Weights of a small mixture-of-experts language model, trained from scratch on English Wikipedia: width 384.
Below are experts of layer 8 (counted from 0) of a mixture-of-experts language model. Rows are named router (the router's row for the expert), gate (a neuron's input weights, with its number), up (a neuron's input weights, with its number), down (a neuron's output weights, with its number) and show model dimensions 128-255. Each number is 128 + 24 x the weight over its row's rms, rounded and kept within 0 to 255. Numbers have three digits each.
After each expert's rows: a language model's description of what the expert responds to. This comes from a sample of Wikipedia text that the model never trained on.

# expert 31
router:156133172095137117120147141115135120118086102129119087073123136155146149154130126177115119073158126185116174121161144173114150105108130169133138150148122174127098174141142156159099117159112125145097127107111153120077168105134201110104126149150143156109173148089137162100123120083167081117150177144116119136155101179139114115158120123123138203127107113134133133158149158177127138163131
gate0:165134118097145173122165134115174111141117121114128090103119094145125150122094136151126144157080167106109105157175151154080127112120118103110158127155119115130152139129110134076102182125165136107095121117124087140179154135123148110106103120131105196120112164114132165162093099090142106088120162098114144134134146132133080140118115131175117174136096102123117090155121145118157145119123
up0:110125167132090145129086135155096123119157144139124138114112151116114102141163105140163136138133099122170149104114133151174126117113112119140142102092128143139120120152138117157159063113055125176170123158150146105112116141170111160141113167103115136131162099129104099110170154190143166159139094107152098131101145097107151135150142087111174121121144151151114176090132094152154113136090
down0:110119146105150165143121104141094132122126123141100094123102151130086128175105144163178140104115151149158138100132085123173141149128111167098111150095117202126159176140092120152127149140169095140112160081133121117150142083074122142107111097122137114089111087166163139106122142155169152169128135141109073136086104117114110098099137113138119130124125159102094147120113087136106141146154
What it handles: Table cell numbers. Separators and digits inside statistics tables and lists, such as goal tallies, election vote counts like 2,078, and year digits.

# expert 35
router:167144143102108136103143145114138117109098114112132140100126146135166158133123112159120120088132140176103143105165120148103162119114114165111148126146123156108124138140137152156093109179112113123118121114118136092107154157171148111122133133151150118102141135112128149112161082104150097118157158112131100137140094174154115141157107118132137219143111150148141130157144164164142129179115
gate1:106120127104135142154146097115142145152156106107161141114146127125147126124102143159137130152140167183112133124131119142124103112118149149121098119146109148107144174180153111100115120083132124128122154148090137086145121109091134140133144141104112109147149081125095076132108118127096111099155169169124100115142127172180122115133148134125122151140125163131124114166109107174126160118112
up1:117101127131099088142107195132125140113092154131141111147125134130069109132132161119136115113103100120094136107101130147144170117093146146123092128118120112168143158125137124117166124150103174108155104129129154133118126156116142105128104088182153125130130148128142139098181146114122111125158114118119133102108110095103091110168093108115138144145122108151150146106129112104134120145134
down1:073140119115150122138114121157184169146098144123113152131100134128171133094125134127139127148096142115115138132152127115113104149183113158118115138160151205143169114112150098131087086133180124147141092110136140119121104093127148117137136125116145147099127153075121156156119149152132151136147123126121150119116146133103130194127138143095094132114102127168125116139099142153113198152156
What it handles: Name and year endings. Endings of taxonomic names and year digits after 2 or 1, like idae, aceae, ensis, 2010, 1999, plus of the Year.

# expert 38
router:136137130125110099113160142100112114124113105119138118092098155139152145141138092176125093091165128146112168096163137140109136091114124164120153145128095140099139143147147155171094115178114113115112093108113124098105109138155155100109106144148139127090142148100129156126148099079145099108152168150109100167170078125152114174147126140120136161135114126156139136150129164160121134176121
gate1:129097136143154108159135130127156130175088119132110130100125132112141171167115119128113142146104139107124109142133149132122140084106119171148122114105146107094149151138146123135116134138147129120131107094138114111118103136147119123162104095168132091162109146153121123168090103086062158169134125145131122158095158147114116163140124141137149136124133158121120143153114110141121116107095
up1:164090136151157116109103136102100111149137108102128137108091108120128139163113116122050153116079173103168132118107133127103100076114145143088165175103141137089172138148131176109084116129133115119164153141125098107118104112125135106153094143148115092109145147095107139133145129126106138102098130101113105092141107148119166140108112156132181110119113101149162125107121132155139124177142
down1:147130101146153128147106102138160087119123135130093190074112121154113126125125172102131127117103135106137126137140090127145141115114123122162148153120144103103104120110126116106112162136159143131123124150120146102157124115125126125121123093119158116114126125109078114120128075147154110093130131089146111097125145134122113133148136134117149136134158105147087105152063149163138139109141
What it handles: Year endings. Last three digits of four-digit years in dates, tables and prose, such as 2017, 1978, 2021 census.

# expert 48
router:135140131135091101116156132091120128137111107129122130110106147121160168158132133176129116070141117160125172128141156140095140099106139166085149157142125167132117138147146159152102114161094113139102122097126141092123092113171196089109121129131144135119129148123144173121150108096133091107147161112088139141120091148178110145149106148109142189146085138146107104161132177152162109169105
gate0:162133130123116107127119078129123148102092111096130123119110149076159135154154142143150065097127131105095148118117096096091155116097138175127135106100117131127115127135135114131139114103105120160103074156171179116131103111177136103142127121118092098118129197135132142121081163097118093110144119132109129174152156135135175123099127154129117155138148134114121155111152145099113136103091
up0:113118139117145122094144145155149109145106128095113100136132146140109156107123107080085149135115170112143144141125142163139156157096107137137076180124131109097111132153117114152112106129178132107088153163063123131107135154111144145094134162135177200121103129131107141153161109150124145123110132123109116107108143105136125130123133121156145130115117136142131107168105125135120126123152
down0:128136136145141102109131097136106168114093135109181125103139153054093161138123128135152142115167135147122124131126090145093171152126206130112115091128129114136103116142105098148145125094106126172103099104141100154107116080128088130103181113203164129157146172145146129170145096135133123140098132148158131160108132141139118148123147123116113140142076099125143115136158098146130122059148
What it handles: Day and year numbers. Digits right after a month name or in, giving days and years, such as September 17, October 17, in 1960.

# expert 40
router:134132134088112116109164139094109103130112111125141084107108146160134128122120136178119116067144163175144174070139142132082108102133125161108156172166124153111120137139133162141117126165095115141110116127084131112099112126157184105080103160171146158103144115104143136114152096090153095088163152125098118184146106132143107133170094131136143171142119131132097098145172158138137138190125
gate0:116106111120135129137116098160137146112099129069110132140087139152132115139110128162110156098150145147157114136136102161115118163113114144165150098200086159091123090151116133098151144157163144142144160150115138139112103093115142133173119129140153143087139116112097140117145148121125105146079125138125106126141135121138131167099130141181069138142127109104113089161148118119085097146187
up0:119115141133127075082089116175134112091141164135133096124109112167151133157124117152142150131106122135119097147139145130176140126137112130117124120152090120119129141123165136104143139135103152139081108125127129110090160185180147130150094133137172137112128104133086144113129094108149132125078119148117117120120128132175153129167079146120138151115133118100138095113118132115185121103099
down0:123107163118138115132095130111110149138158116117170119119103136143140132116097111125123202141096117152106137113092163124133106121129135117119115130113135125128119106121103132156091132109133139079156137071093119129116140125125100165121157165148183087080146122142134109139101106118161122121087168179048129102144145104172115152138131103139129131092146141095089130184110129155111114115127
What it handles: Line-start numbers, headings. Numbers and tokens opening a line, table cell or heading, such as list numbers 6., table cells 12, years 2017, ==A, However.